Below are experts of layer 5 (counted from 0) of a mixture-of-experts language model. Rows are named router (the router's row for the expert), gate (a neuron's input weights, with its number), up (a neuron's input weights, with its number), down (a neuron's output weights, with its number) and show model dimensions 0-95. Each number is 50 + 12 x the weight over its row's rms, rounded and kept within 0 to 99.
Before each expert's rows: "gets" lists some tokens that make up at least twice as much of what it gets as of all text. This comes from a sample of Wikipedia text that the model never trained on. Tokens count by the router's weight.

# expert 9
gets: "=", " D", " N", " d", " M", " S"
router:80 27 69 51 44 53 53 67 40 50 51 56 55 54 53 41 44 48 61 62 53 74 19 50 64 51 61 49 58 73 63 52 70 55 44 42 51 51 28 59 20 56 69 46 32 41 53 34 48 52 40 27 61 68 41 67 44 55 33 33 74 53 65 43 63 36 42 76 52 58 60 72 36 53 58 47 55 56 56 54 39 33 39 55 30 63 58 54 51 63 39 25 45 46 52 41
gate0:47 47 43 59 75 49 47 68 48 51 54 36 40 58 38 54 53 58 58 60 60 65 55 51 53 62 39 51 43 29 54 37 36 61 54 39 44 35 34 63 60 41 60 60 45 41 59 45 33 55 46 53 50 58 43 57 40 43 42 50 40 41 50 47 49 53 51 60 54 46 70 51 44 57 72 56 58 51 73 51 29 66 77 71 65 80 66 52 40 37 57 25 45 44 45 52
up0:41 68 47 73 33 40 61 37 37 42 48 24 54 56 48 48 47 49 61 50 63 52 26 57 60 75 32 54 53 35 75 44 33 31 74 65 58 55 51 62 44 49 46 47 46 59 44 41 46 46 40 25 50 39 46 34 56 69 48 49 63 24 57 49 28 49 63 38 61 31 64 17 33 59 52 60 55 72 72 49 46 33 48 19 54 50 45 80 53 50 41 52 44 35 56 44
down0:38 42 55 44 47 35 52 60 40 47 62 69 50 45 61 28 51 59 57 62 51 63 59 38 43 46 28 38 40 41 36 48 57 42 45 36 30 54 52 36 63 50 40 53 44 67 42 32 35 62 67 24 38 48 32 24 34 22 48 77 75 37 54 42 50 43 44 74 42 29 44 32 60 51 35 48 43 48 63 72 36 56 57 33 48 65 56 57 52 34 51 57 39 34 37 61

# expert 19
gets: " of", " in", " by", " for", " with", " from"
router:67 33 58 64 50 47 50 60 55 61 39 77 59 66 50 30 39 31 52 66 36 64 52 54 44 40 64 76 22 51 48 33 54 68 47 42 66 54 42 58 43 68 64 27 40 42 58 45 45 54 45 28 48 54 49 45 79 59 43 56 58 58 67 28 50 33 60 71 56 48 62 61 34 61 52 38 73 48 57 33 44 32 44 33 48 59 60 50 45 47 47 42 35 45 68 51
gate0:55 42 54 44 50 45 35 41 57 47 52 35 39 59 51 57 41 50 45 43 38 59 40 49 74 63 72 54 56 52 42 33 42 39 48 37 61 40 44 46 46 44 28 63 77 51 54 69 53 57 82 40 53 47 66 47 60 62 56 43 42 38 33 31 53 63 27 55 52 42 57 57 41 54 40 35 36 57 47 65 41 44 49 33 57 44 42 50 36 33 42 48 57 32 19 48
up0:62 41 39 46 45 53 17 65 73 41 44 38 40 36 48 45 45 54 39 49 37 62 48 42 61 39 24 73 43 43 54 37 49 42 47 60 57 54 44 55 39 57 70 63 59 65 39 72 46 35 45 55 59 40 42 48 32 62 49 41 41 51 84 34 48 37 66 57 31 38 65 48 12 56 31 35 45 46 47 58 68 26 41 47 60 42 65 39 62 36 54 40 46 65 55 44
down0:70 54 62 58 60 52 65 50 46 57 55 48 56 53 38 81 38 47 58 65 72 63 55 53 49 51 45 52 57 34 59 61 39 35 47 79 46 52 69 33 47 50 28 52 56 46 59 38 48 42 65 53 43 51 39 57 54 59 56 46 62 41 61 72 33 44 41 46 53 58 48 67 55 35 30 35 63 47 47 46 52 43 46 50 61 44 52 32 48 55 56 35 42 44 48 46

# expert 47
gets: " at", "s", " m", " (", "ik", "j"
router:57 36 65 68 36 61 38 49 51 75 62 48 73 60 53 38 53 50 43 54 51 53 36 49 61 49 52 56 62 61 65 37 68 70 44 41 50 64 42 52 46 49 59 54 34 55 74 32 39 26 39 27 44 66 36 56 58 72 39 27 69 65 73 47 74 47 52 44 51 64 58 53 44 59 54 38 60 53 65 36 48 57 68 52 27 48 69 44 53 36 50 37 59 45 53 55
gate0:68 65 71 47 45 56 53 63 40 40 52 43 48 42 36 67 43 58 58 46 50 49 53 45 33 73 58 41 56 55 45 48 34 30 41 45 57 41 77 31 29 51 57 51 66 55 41 73 52 52 39 54 52 28 46 37 46 51 78 53 55 29 50 39 49 47 57 37 48 58 51 56 49 58 44 40 47 82 72 33 39 56 44 40 49 45 30 55 49 55 51 38 67 59 50 42
up0:46 54 54 16 52 74 50 37 63 49 61 57 55 44 56 48 51 54 35 43 30 46 53 60 41 71 36 18 54 38 59 49 54 33 46 29 41 57 31 51 54 57 45 46 59 65 51 38 51 55 47 52 11 64 46 37 63 53 64 39 45 51 53 77 65 34 62 48 49 70 52 52 55 48 50 46 56 32 46 54 45 53 74 38 37 58 52 35 54 70 46 61 55 27 65 60
down0:41 64 55 44 51 60 63 49 22 51 58 42 32 54 64 45 40 27 53 20 59 56 50 40 62 39 70 52 62 49 49 68 37 54 71 72 45 56 42 52 51 60 32 42 43 44 58 40 61 74 50 53 58 33 37 44 36 40 40 52 51 39 37 43 58 17 64 69 50 36 59 69 29 50 41 31 54 28 55 26 39 43 46 34 52 59 38 66 57 48 57 44 60 58 64 42

# expert 4
gets: " in", " on", " the", " of", " from", " with"
router:46 44 54 50 52 51 32 54 48 59 42 66 65 65 49 49 32 42 38 71 39 66 45 42 54 23 74 56 26 66 50 54 60 71 48 36 73 52 57 29 40 56 65 38 28 39 50 54 43 39 38 50 54 59 47 64 52 48 37 45 60 60 60 17 63 32 58 50 61 62 52 51 48 53 51 32 68 61 58 37 52 44 51 42 37 55 58 42 33 32 30 38 49 42 59 35
gate0:56 54 61 50 73 60 60 69 41 46 57 46 47 58 50 29 42 59 52 45 49 72 37 55 58 65 58 49 37 44 61 32 46 58 45 51 50 47 37 51 51 53 53 49 53 70 54 59 52 45 42 48 54 42 41 46 25 43 57 33 56 67 45 53 43 35 69 59 64 41 49 38 80 52 22 58 69 39 59 57 41 53 73 82 34 40 42 49 46 63 48 52 40 61 64 38
up0:42 55 37 66 65 32 52 79 63 46 51 67 57 54 56 43 63 45 38 41 48 60 46 46 60 33 52 29 62 31 62 34 52 31 51 40 61 50 53 30 48 49 41 47 44 58 67 35 61 51 50 55 47 60 52 47 35 71 48 47 48 29 58 66 59 43 55 39 59 37 60 44 26 57 60 80 51 66 52 53 56 31 20 70 49 32 40 61 52 36 62 50 39 51 55 60
down0:35 31 51 50 47 48 76 34 39 53 56 42 37 17 43 66 65 74 30 61 46 53 58 35 34 46 34 64 46 59 53 65 72 54 46 49 37 39 52 60 31 38 47 45 31 60 52 41 61 66 48 43 42 39 54 42 48 30 60 39 27 31 40 36 38 47 54 24 73 44 49 43 40 53 45 45 60 60 69 54 42 51 68 63 42 31 61 83 63 46 24 67 58 26 48 51

# expert 27
gets: "er", "h", " an", "ter", "ers", " He"
router:51 58 52 51 58 56 28 65 53 58 43 51 44 60 42 46 30 64 37 73 30 61 44 44 55 55 71 54 39 54 52 56 54 60 52 55 60 57 29 55 21 49 60 39 40 33 63 40 25 37 54 51 50 30 37 50 54 51 41 35 53 60 58 44 45 47 25 54 47 48 72 58 39 49 61 49 70 51 57 44 48 43 42 61 40 65 66 37 59 39 46 43 61 40 29 49
gate0:58 33 48 75 87 67 45 64 54 43 36 52 64 54 51 38 50 50 61 49 79 49 78 50 34 60 47 59 45 19 44 48 28 41 46 50 40 48 46 71 45 57 50 57 57 40 61 61 49 60 38 39 55 43 65 13 38 59 31 56 68 50 39 51 32 49 45 41 57 49 44 36 45 51 50 62 51 54 60 39 45 45 66 50 42 45 39 54 59 55 48 51 54 74 45 50
up0:47 48 62 53 32 52 55 32 50 51 53 77 53 53 59 63 53 56 50 61 38 59 49 55 35 32 59 26 54 33 53 47 38 45 56 73 63 39 66 40 37 55 40 40 60 60 57 53 58 53 30 37 49 64 42 55 47 34 62 38 69 54 61 60 62 30 50 55 34 71 46 71 27 46 19 54 50 55 50 24 47 39 34 20 52 55 57 58 40 56 63 56 37 22 58 35
down0:61 70 34 28 30 61 31 54 44 47 52 53 53 42 36 44 64 65 64 51 78 37 32 52 46 45 80 42 54 21 47 51 28 79 54 59 78 71 34 61 40 44 49 53 51 40 48 59 43 33 60 40 50 51 48 60 57 47 44 85 47 52 71 60 26 55 36 44 31 39 55 40 65 42 50 58 52 45 52 41 60 21 43 42 49 57 65 34 56 41 48 42 43 50 48 54

# expert 30
gets: ".", " B", " H", " United", " b", " St"
router:40 32 63 50 30 50 28 49 38 53 59 59 53 48 58 53 41 40 39 56 49 67 39 41 53 56 58 57 48 65 46 38 51 69 43 32 41 65 30 27 58 68 42 66 45 42 62 53 38 49 36 45 52 53 48 56 55 57 33 34 59 57 52 29 44 36 47 65 60 55 59 62 49 42 66 56 56 62 59 34 45 54 39 56 52 59 49 36 41 43 53 37 60 38 54 62
gate0:52 40 44 56 58 45 46 43 43 53 58 57 61 50 53 54 54 43 33 47 51 60 48 50 69 43 53 47 55 55 33 38 55 44 17 44 62 54 32 74 31 60 40 63 46 57 51 64 75 66 29 46 51 41 49 48 52 35 49 38 46 32 54 35 43 51 49 44 33 33 64 61 45 56 71 65 38 50 43 40 52 21 55 50 60 36 44 49 55 59 53 60 42 51 40 62
up0:71 54 54 58 39 45 61 49 78 48 58 35 44 49 66 30 54 42 41 35 59 57 40 49 63 72 42 56 40 58 57 36 53 41 62 54 70 48 58 25 44 47 45 57 37 48 49 42 52 41 63 55 38 53 51 54 24 59 39 55 43 68 44 39 64 38 43 53 46 36 50 40 53 54 48 53 55 55 53 36 41 84 84 64 29 48 46 30 57 44 62 37 39 61 53 32
down0:34 42 57 65 66 49 41 60 51 39 67 59 44 54 53 51 58 32 26 39 56 51 36 45 59 56 56 31 26 42 47 51 63 53 61 50 62 66 72 49 46 50 52 52 43 48 52 46 50 37 48 53 51 72 46 49 60 38 48 51 51 33 46 34 42 53 44 46 50 54 46 44 29 77 40 62 41 72 54 50 49 59 53 51 47 60 48 31 34 26 56 35 34 65 56 52

# expert 28
gets: "\n", "-", ",", "W", " U", "=="
router:56 54 59 52 44 50 51 69 45 52 72 48 64 70 53 52 30 41 41 58 38 74 42 43 46 50 52 56 36 69 61 48 56 67 37 31 56 74 35 49 44 49 40 47 39 22 50 53 44 48 50 43 52 64 42 53 69 62 49 54 46 53 66 42 65 43 42 58 55 44 49 48 35 36 47 53 63 72 70 45 37 47 37 28 39 70 58 46 43 36 43 36 37 47 46 56
gate0:57 38 42 48 58 35 39 52 52 33 44 29 42 53 42 53 53 34 78 31 68 40 34 51 56 59 44 19 40 55 66 53 45 50 39 29 56 69 49 47 36 43 50 58 47 42 52 59 51 42 64 54 53 55 47 42 53 53 59 65 34 60 53 44 60 44 54 23 56 59 32 65 66 44 30 52 27 40 37 72 54 78 71 29 28 48 58 44 43 56 35 54 63 50 56 56
up0:50 64 35 41 38 52 66 49 40 52 47 38 40 41 48 42 46 52 50 58 39 58 52 45 53 55 44 39 66 56 52 81 42 66 66 45 58 52 49 53 37 40 30 40 46 39 38 31 47 70 79 52 51 30 60 32 44 39 50 52 44 57 74 46 32 29 33 64 36 49 46 41 35 46 39 55 48 47 67 41 46 63 48 45 41 48 70 40 54 56 46 41 48 53 33 54
down0:68 35 67 55 61 45 33 51 52 52 22 49 57 55 42 72 37 29 61 43 73 46 59 53 56 63 36 47 68 54 52 50 67 55 56 39 56 60 60 57 25 43 32 43 71 54 77 54 29 21 47 59 54 55 46 49 52 52 60 60 51 40 47 44 53 45 38 51 43 54 46 28 69 50 33 42 36 54 40 55 37 76 45 46 41 41 37 65 57 53 44 60 64 46 47 26

# expert 5
gets: " |", ";", " –", ");", " —;", "%;"
router:61 36 66 55 25 47 53 59 45 42 73 54 43 52 60 42 36 46 46 52 38 64 43 31 44 49 51 55 41 77 39 34 62 61 39 52 65 44 38 40 49 56 66 37 24 36 53 55 44 55 39 41 36 60 39 63 55 55 25 38 53 55 67 47 57 39 57 57 70 54 61 65 46 60 69 23 64 56 65 29 45 40 43 46 29 52 70 55 38 49 50 26 63 43 56 65
gate0:40 32 51 40 61 68 48 51 46 40 36 56 61 38 48 44 28 52 40 55 43 92 58 48 46 52 68 49 17 63 54 45 33 68 63 42 31 45 71 44 38 58 46 66 43 65 37 39 43 54 44 55 35 54 50 71 48 44 55 66 59 47 50 46 47 57 48 54 68 45 43 74 45 39 37 43 43 58 33 53 37 54 64 38 32 48 50 54 49 47 58 52 58 68 45 36
up0:71 53 48 37 49 57 63 46 55 41 48 46 61 62 21 57 59 24 62 48 23 57 51 69 55 50 28 60 72 34 47 56 44 68 33 53 30 73 57 36 61 43 38 56 54 37 51 68 67 35 60 55 54 49 62 57 35 40 32 72 47 57 30 50 37 43 49 62 60 47 31 52 45 37 30 52 50 63 43 45 44 62 55 31 60 86 32 55 60 50 64 60 34 54 51 50
down0:58 27 63 60 47 49 54 49 37 59 38 64 71 60 48 57 62 40 51 40 51 47 41 45 41 44 61 45 53 66 49 40 60 48 47 46 57 39 75 51 59 45 46 28 35 66 43 35 61 68 45 54 36 25 52 56 68 51 37 68 40 68 42 31 39 47 36 51 51 54 29 68 52 35 49 51 67 46 52 60 69 55 44 46 64 30 34 58 58 43 57 50 37 59 53 55

# expert 33
gets: " |", ")", ";", " =", "),", ");"
router:55 48 67 54 45 43 42 71 31 67 55 66 43 69 50 44 45 54 51 59 39 55 43 47 49 42 42 64 31 69 55 60 51 67 47 59 57 73 42 35 45 56 63 46 25 36 55 33 46 47 45 38 49 43 46 66 76 65 31 42 60 52 66 34 60 47 45 42 67 75 74 51 51 42 76 44 56 51 60 46 43 51 30 55 37 57 57 35 53 49 40 30 51 55 55 47
gate0:47 59 29 52 38 37 64 34 34 28 37 39 53 37 25 34 52 53 52 49 75 56 69 57 65 58 36 44 60 47 38 51 47 52 49 47 48 43 50 37 42 42 56 55 66 51 43 25 43 43 61 40 35 56 42 35 60 53 41 38 69 63 37 43 40 44 43 56 55 68 56 51 60 37 75 50 57 44 43 47 39 55 59 38 53 61 35 47 52 61 46 66 30 59 51 74
up0:47 53 41 40 63 45 61 48 48 66 61 57 52 61 53 68 21 37 30 53 62 51 54 53 49 60 23 60 62 46 46 56 50 40 60 46 52 48 49 32 38 48 50 54 58 36 34 70 52 64 58 37 15 72 41 59 27 49 49 45 38 55 34 43 60 47 67 40 44 44 63 51 37 48 33 31 27 37 65 51 57 44 48 24 63 52 53 38 59 52 53 73 42 48 62 34
down0:56 57 54 46 56 34 54 47 53 50 57 57 63 45 43 27 60 58 59 45 46 69 62 68 32 36 30 46 41 72 37 56 47 44 44 61 65 51 55 27 56 52 44 58 58 64 52 33 52 52 47 49 53 57 58 29 58 43 35 52 35 66 71 66 38 21 35 39 34 46 57 60 52 39 52 58 54 48 39 39 72 69 74 73 49 48 67 34 45 45 45 49 46 51 46 49

# expert 12
gets: " for", " of", " de", " Ch", " De", " with"
router:63 26 65 58 34 54 32 59 45 68 53 64 58 53 37 46 40 44 48 55 30 56 36 29 62 35 53 71 46 66 53 58 66 50 42 49 47 44 68 33 48 58 61 31 44 36 51 63 48 37 46 52 35 46 44 60 70 56 42 40 63 66 65 43 60 53 60 70 42 67 45 51 26 70 68 46 60 50 37 38 55 51 48 30 43 52 49 30 53 38 72 52 63 36 65 56
gate0:72 60 48 56 56 40 52 45 50 42 34 32 71 78 73 52 60 55 55 36 47 44 50 37 59 38 53 45 44 62 56 46 69 60 31 42 35 38 66 40 60 68 61 50 36 50 52 64 56 41 31 80 60 57 51 51 58 64 41 66 45 33 48 38 49 38 48 57 47 50 62 50 55 56 42 46 36 55 37 44 52 70 37 50 32 53 34 40 34 50 69 42 48 41 68 39
up0:51 49 44 47 40 50 36 50 62 23 57 48 49 60 58 53 38 68 36 39 59 66 48 53 49 38 36 38 42 49 35 38 44 59 62 53 66 46 60 74 45 27 37 54 36 63 57 50 55 54 65 32 64 46 51 72 65 58 58 54 37 41 47 57 34 53 24 35 49 70 56 66 38 59 49 38 54 40 58 48 53 28 62 71 53 41 29 54 47 45 14 48 59 50 40 44
down0:62 58 40 57 47 52 57 54 59 22 36 57 72 50 43 39 60 38 37 61 26 22 51 51 48 41 45 59 30 49 40 49 56 50 34 52 42 47 54 51 56 58 51 47 63 36 44 83 36 64 39 41 39 51 53 35 36 49 48 32 46 46 49 46 52 49 61 43 41 46 37 39 55 39 49 52 54 47 29 58 60 55 56 57 51 59 24 39 40 57 77 54 70 50 53 18

# expert 20
gets: " 1", " 0", " 2", " 3", " 4", " 6"
router:65 33 57 51 51 61 28 60 31 43 64 61 60 56 65 43 52 48 30 51 27 43 42 39 61 29 67 55 38 64 47 44 73 51 45 38 57 63 47 40 60 40 57 47 39 43 58 44 58 49 38 29 38 54 45 45 56 48 44 43 43 64 59 19 54 36 51 49 60 66 67 51 39 53 59 22 67 50 76 37 34 31 50 59 27 56 76 36 49 35 55 44 58 46 48 63
gate0:75 54 53 56 57 54 42 51 32 47 73 36 48 65 63 46 49 30 47 43 48 57 49 44 63 37 49 40 59 54 25 52 30 43 56 42 32 50 45 59 34 32 66 57 52 55 53 24 49 52 52 63 56 32 50 34 53 64 41 56 59 52 51 43 60 45 58 53 42 61 58 36 32 57 52 57 59 62 49 54 44 69 36 47 52 50 50 65 49 65 51 43 58 59 50 53
up0:32 26 56 37 62 33 52 54 58 53 36 47 51 61 58 42 48 36 61 62 45 22 72 57 57 53 45 50 50 54 44 42 62 49 39 71 56 40 57 41 42 63 48 63 62 56 44 54 64 33 39 38 29 49 42 40 46 37 36 36 49 55 68 43 38 68 49 35 49 66 50 68 56 64 27 43 44 58 45 51 52 48 27 44 38 67 43 25 53 45 68 58 49 59 56 56
down0:49 56 44 61 36 42 66 32 52 64 56 43 67 57 36 29 43 54 41 58 47 28 56 59 59 43 23 26 34 47 64 59 44 46 86 56 54 57 53 47 38 59 34 59 43 31 33 48 51 73 48 20 52 63 40 51 26 49 49 23 39 36 53 53 69 80 40 53 52 40 54 54 70 47 43 60 34 38 37 43 47 62 54 60 57 59 56 52 39 35 46 27 55 48 61 55

# expert 41
gets: "\n", "===", "ed", "==", "ing", "|"
router:57 34 63 52 33 54 56 52 41 69 59 64 62 66 56 32 52 50 35 51 43 62 54 40 47 42 70 49 38 55 46 34 52 58 27 52 55 49 41 48 58 57 44 53 33 44 65 32 47 54 48 40 52 41 47 53 50 77 40 38 51 55 74 57 68 23 34 63 64 60 69 64 48 54 63 23 65 61 54 35 42 39 46 49 26 41 52 34 45 43 43 55 60 21 62 73
gate0:35 38 63 57 46 64 75 64 57 51 39 58 37 72 38 66 59 49 55 47 45 57 50 52 76 57 64 71 50 54 51 66 61 46 67 41 51 37 60 54 46 45 43 68 29 53 71 50 46 43 37 51 28 45 56 43 43 40 45 76 53 71 77 61 58 56 71 67 45 65 68 67 37 40 45 21 44 48 57 46 56 46 49 59 67 52 56 53 39 58 76 50 66 66 37 59
up0:46 40 37 59 59 51 62 76 66 35 57 53 54 45 61 64 54 34 51 66 62 41 39 49 52 46 35 37 44 46 59 53 36 70 33 97 49 55 35 52 37 36 53 43 65 41 51 56 56 49 45 54 56 60 41 61 65 76 35 43 51 51 66 48 31 61 47 62 54 44 45 37 43 55 56 62 54 49 65 43 67 62 55 53 34 36 48 68 40 55 66 56 43 48 50 53
down0:62 31 51 49 23 67 54 37 59 54 46 34 67 31 45 43 58 61 75 79 61 62 44 25 59 34 55 35 39 54 52 63 50 57 45 26 48 52 44 55 43 32 78 40 42 41 59 63 64 87 57 56 37 49 45 52 47 56 46 51 45 42 37 57 56 49 65 39 58 55 36 50 46 26 24 48 62 47 48 29 58 49 24 68 46 46 34 51 51 49 40 50 58 66 59 35

# expert 3
gets: " a", "C", " K", " C", " USA", " John"
router:50 39 60 60 37 45 46 42 53 52 51 60 66 72 51 49 39 29 39 49 51 71 43 45 39 36 49 53 42 55 62 48 59 54 46 37 55 54 33 43 37 58 53 50 44 49 62 40 41 53 45 48 33 61 59 67 61 55 26 31 54 54 63 48 49 24 57 63 73 62 60 71 42 59 71 42 69 61 67 52 43 43 41 40 45 59 64 60 48 42 38 49 46 35 51 44
gate0:25 34 57 44 40 62 63 46 53 52 49 62 59 50 37 60 65 30 38 47 54 47 58 53 48 41 64 49 58 44 44 53 40 21 31 27 59 46 51 47 49 60 45 39 45 57 48 48 51 49 55 68 47 48 41 33 50 54 24 63 46 42 59 54 36 66 63 71 62 55 70 49 53 37 49 48 60 42 40 57 50 59 41 40 60 42 51 18 48 54 35 45 58 62 38 67
up0:48 57 56 40 39 50 37 74 52 43 62 40 42 45 43 54 57 38 58 38 33 38 53 47 33 51 58 45 57 60 56 35 44 41 48 54 56 40 50 57 40 53 58 54 34 36 52 64 60 47 36 59 49 40 34 50 65 30 67 66 38 48 54 41 57 42 36 60 64 54 44 54 59 68 58 50 43 68 48 49 49 68 64 59 62 47 43 62 42 53 48 41 44 54 39 39
down0:70 58 35 47 44 54 50 46 33 36 53 47 49 64 61 63 57 59 29 62 32 24 59 67 35 41 49 43 48 36 54 43 46 49 58 54 57 38 48 42 30 61 56 32 70 66 54 49 55 32 48 66 60 33 60 30 42 32 51 48 39 57 48 48 46 63 61 59 57 51 61 51 62 66 49 71 53 55 34 24 60 54 38 59 56 36 52 43 48 68 52 59 42 65 70 40

# expert 39
gets: " (", "–", "-", " \"", "/", "("
router:61 43 71 43 36 68 44 52 38 82 62 63 48 57 72 39 41 48 52 63 43 55 34 45 33 48 51 52 30 61 67 46 55 30 43 19 63 59 35 50 54 47 70 43 41 37 50 37 28 57 53 45 64 64 36 53 64 57 33 34 63 63 62 29 45 47 55 68 46 55 48 65 55 49 54 31 68 52 65 33 37 42 44 39 27 68 58 40 55 29 50 55 47 35 56 56
gate0:39 32 51 44 50 38 56 48 50 34 54 60 67 55 47 45 62 42 41 62 42 32 56 38 44 46 66 59 57 45 47 63 39 39 50 30 42 39 52 50 38 34 45 66 37 47 41 38 67 74 45 53 52 56 61 56 61 78 63 47 49 72 53 79 65 22 69 62 38 62 53 46 50 40 53 53 45 50 62 42 43 71 73 32 43 65 61 29 46 69 43 39 46 41 46 45
up0:61 28 70 59 55 55 35 69 74 45 45 12 63 64 45 34 50 57 51 56 51 41 65 43 48 46 38 62 47 59 55 67 36 39 52 40 54 57 47 68 38 46 32 46 48 67 54 20 57 50 49 42 51 46 46 36 58 44 39 51 69 58 37 32 43 44 61 44 37 75 60 51 61 53 56 56 49 62 49 50 44 49 48 29 48 52 65 47 39 55 45 22 39 65 45 49
down0:60 39 53 61 63 58 79 42 50 54 38 72 42 36 33 41 66 62 52 46 49 42 52 42 59 39 44 52 54 66 53 55 50 62 60 39 76 34 37 38 50 40 40 40 51 55 69 38 63 39 64 47 41 39 34 50 42 68 63 78 41 54 52 63 53 46 52 63 53 68 53 37 41 35 77 63 54 44 32 31 33 56 66 32 61 42 53 70 56 31 60 32 32 58 45 49

# expert 8
gets: "-", " |", " –", " -", "|", ":"
router:64 42 57 65 31 55 36 55 24 69 85 73 50 68 54 46 34 46 44 62 59 56 45 31 41 53 61 60 30 64 65 49 51 62 48 35 44 49 49 40 46 57 59 55 43 47 57 51 39 52 49 34 52 51 40 43 77 53 47 33 57 69 48 37 61 34 51 64 76 57 70 59 26 60 70 21 54 38 74 43 46 42 45 62 39 50 56 37 42 28 54 51 47 44 52 61
gate0:42 52 31 46 51 62 55 70 41 71 57 65 65 61 46 37 55 64 68 46 41 40 48 48 56 33 58 33 42 31 43 46 42 58 41 70 49 43 70 56 45 58 44 60 59 45 44 70 48 53 49 60 58 39 42 65 49 30 59 49 46 45 26 48 47 57 65 27 35 53 52 29 34 53 31 38 22 65 54 37 49 59 43 49 61 28 49 68 64 72 61 35 54 68 56 71
up0:47 77 54 43 40 44 39 37 21 62 57 52 57 73 51 42 68 51 44 56 34 55 63 62 59 38 61 54 36 40 47 46 41 42 40 45 59 53 46 61 59 56 42 48 63 39 34 49 48 51 41 60 78 53 45 81 62 49 36 31 82 81 41 42 53 49 66 46 36 50 42 60 56 62 60 51 42 45 65 43 49 63 50 33 57 23 70 36 65 43 65 43 33 67 39 53
down0:60 55 48 47 58 38 35 28 95 34 53 63 50 38 55 40 58 46 66 59 64 66 60 16 64 57 46 51 43 69 55 56 47 39 53 63 35 55 63 78 50 54 70 45 43 62 47 52 40 47 38 67 49 66 70 47 59 42 52 69 51 14 28 67 49 41 57 65 65 50 58 48 57 51 57 46 41 49 52 38 05 70 65 54 35 39 48 62 45 63 41 48 62 71 54 56

# expert 34
gets: "\n", "==", "°", " ==", "″", " ==="
router:52 44 56 58 37 43 49 73 35 55 50 67 43 44 73 23 48 57 34 71 32 57 52 33 51 46 53 59 59 43 65 52 74 48 48 60 52 51 57 37 56 52 58 51 43 32 45 53 59 38 31 51 31 57 32 58 63 72 44 43 44 49 59 40 57 49 42 69 69 55 58 61 55 36 41 31 72 55 50 21 39 32 46 55 49 86 44 45 44 41 53 46 40 41 59 42
gate0:61 31 41 52 34 46 61 59 36 43 40 56 46 35 65 57 29 69 49 47 48 62 74 55 49 51 45 45 61 51 42 58 77 35 78 40 50 36 60 58 49 53 45 47 55 38 56 30 41 53 47 57 48 42 36 74 73 58 52 39 49 41 47 77 26 40 72 41 47 53 30 41 44 42 62 41 47 40 46 56 34 45 60 52 53 86 36 59 48 37 39 56 45 47 49 49
up0:59 48 61 43 62 54 54 49 52 53 34 46 41 44 34 45 33 45 52 53 59 35 52 41 42 60 50 53 49 52 67 38 46 66 46 46 35 81 43 48 47 61 39 30 42 50 65 49 53 42 57 44 60 40 34 65 24 29 61 75 55 46 44 50 57 56 51 52 57 43 19 42 43 59 49 52 51 52 36 45 39 27 61 47 49 46 46 50 39 50 46 44 42 39 35 52
down0:59 49 62 45 53 44 37 43 63 46 67 62 49 73 38 35 60 33 44 42 50 34 46 28 41 53 37 42 44 30 63 40 44 40 35 67 62 55 55 59 59 55 57 66 43 34 52 63 57 54 38 57 71 54 67 37 25 61 56 38 64 45 49 45 40 55 48 56 49 48 24 51 69 48 54 39 57 33 50 37 45 45 59 34 51 36 22 54 65 51 58 56 62 72 34 35

# expert 31
gets: "1", "2", "3", "0", "5", "6"
router:66 48 59 49 45 54 33 59 37 83 63 53 60 49 49 44 52 41 39 62 42 74 53 31 59 39 60 48 28 65 59 43 54 66 47 37 53 49 41 31 52 47 66 46 43 37 59 50 42 36 29 46 40 51 44 47 67 46 36 54 54 83 60 28 58 37 42 53 64 57 67 55 43 64 38 41 55 37 74 45 36 30 43 46 42 68 76 40 57 28 51 39 47 38 50 52
gate0:62 37 44 53 32 46 54 51 56 40 80 53 47 45 41 77 54 35 56 40 60 52 73 38 37 57 60 74 54 52 37 53 53 45 45 52 57 41 40 72 42 31 50 52 63 51 38 50 61 62 40 60 48 46 34 53 55 74 54 57 54 70 49 55 47 58 54 99 41 41 53 35 44 44 45 50 71 41 47 50 33 40 60 50 61 41 50 60 49 39 38 48 53 53 52 44
up0:47 52 45 51 52 46 52 63 48 64 53 60 52 48 36 32 56 73 58 44 45 56 52 62 43 53 50 52 45 41 45 39 70 15 68 49 32 16 55 61 43 64 41 49 58 53 70 43 78 45 39 56 59 50 23 36 45 52 62 38 46 37 48 59 56 66 36 72 40 44 69 60 57 36 41 53 59 42 52 42 43 43 56 40 42 48 62 49 57 62 26 56 39 62 43 62
down0:53 41 47 54 34 64 51 59 50 55 58 26 68 60 53 58 31 32 52 59 58 47 53 74 35 43 45 56 30 43 29 34 64 66 52 47 55 44 68 45 57 54 52 66 51 56 61 60 34 28 43 59 39 64 31 44 76 75 40 48 46 60 29 54 47 38 52 30 43 60 36 57 46 44 65 20 49 50 67 73 28 73 35 52 52 55 50 45 71 54 33 67 44 48 38 48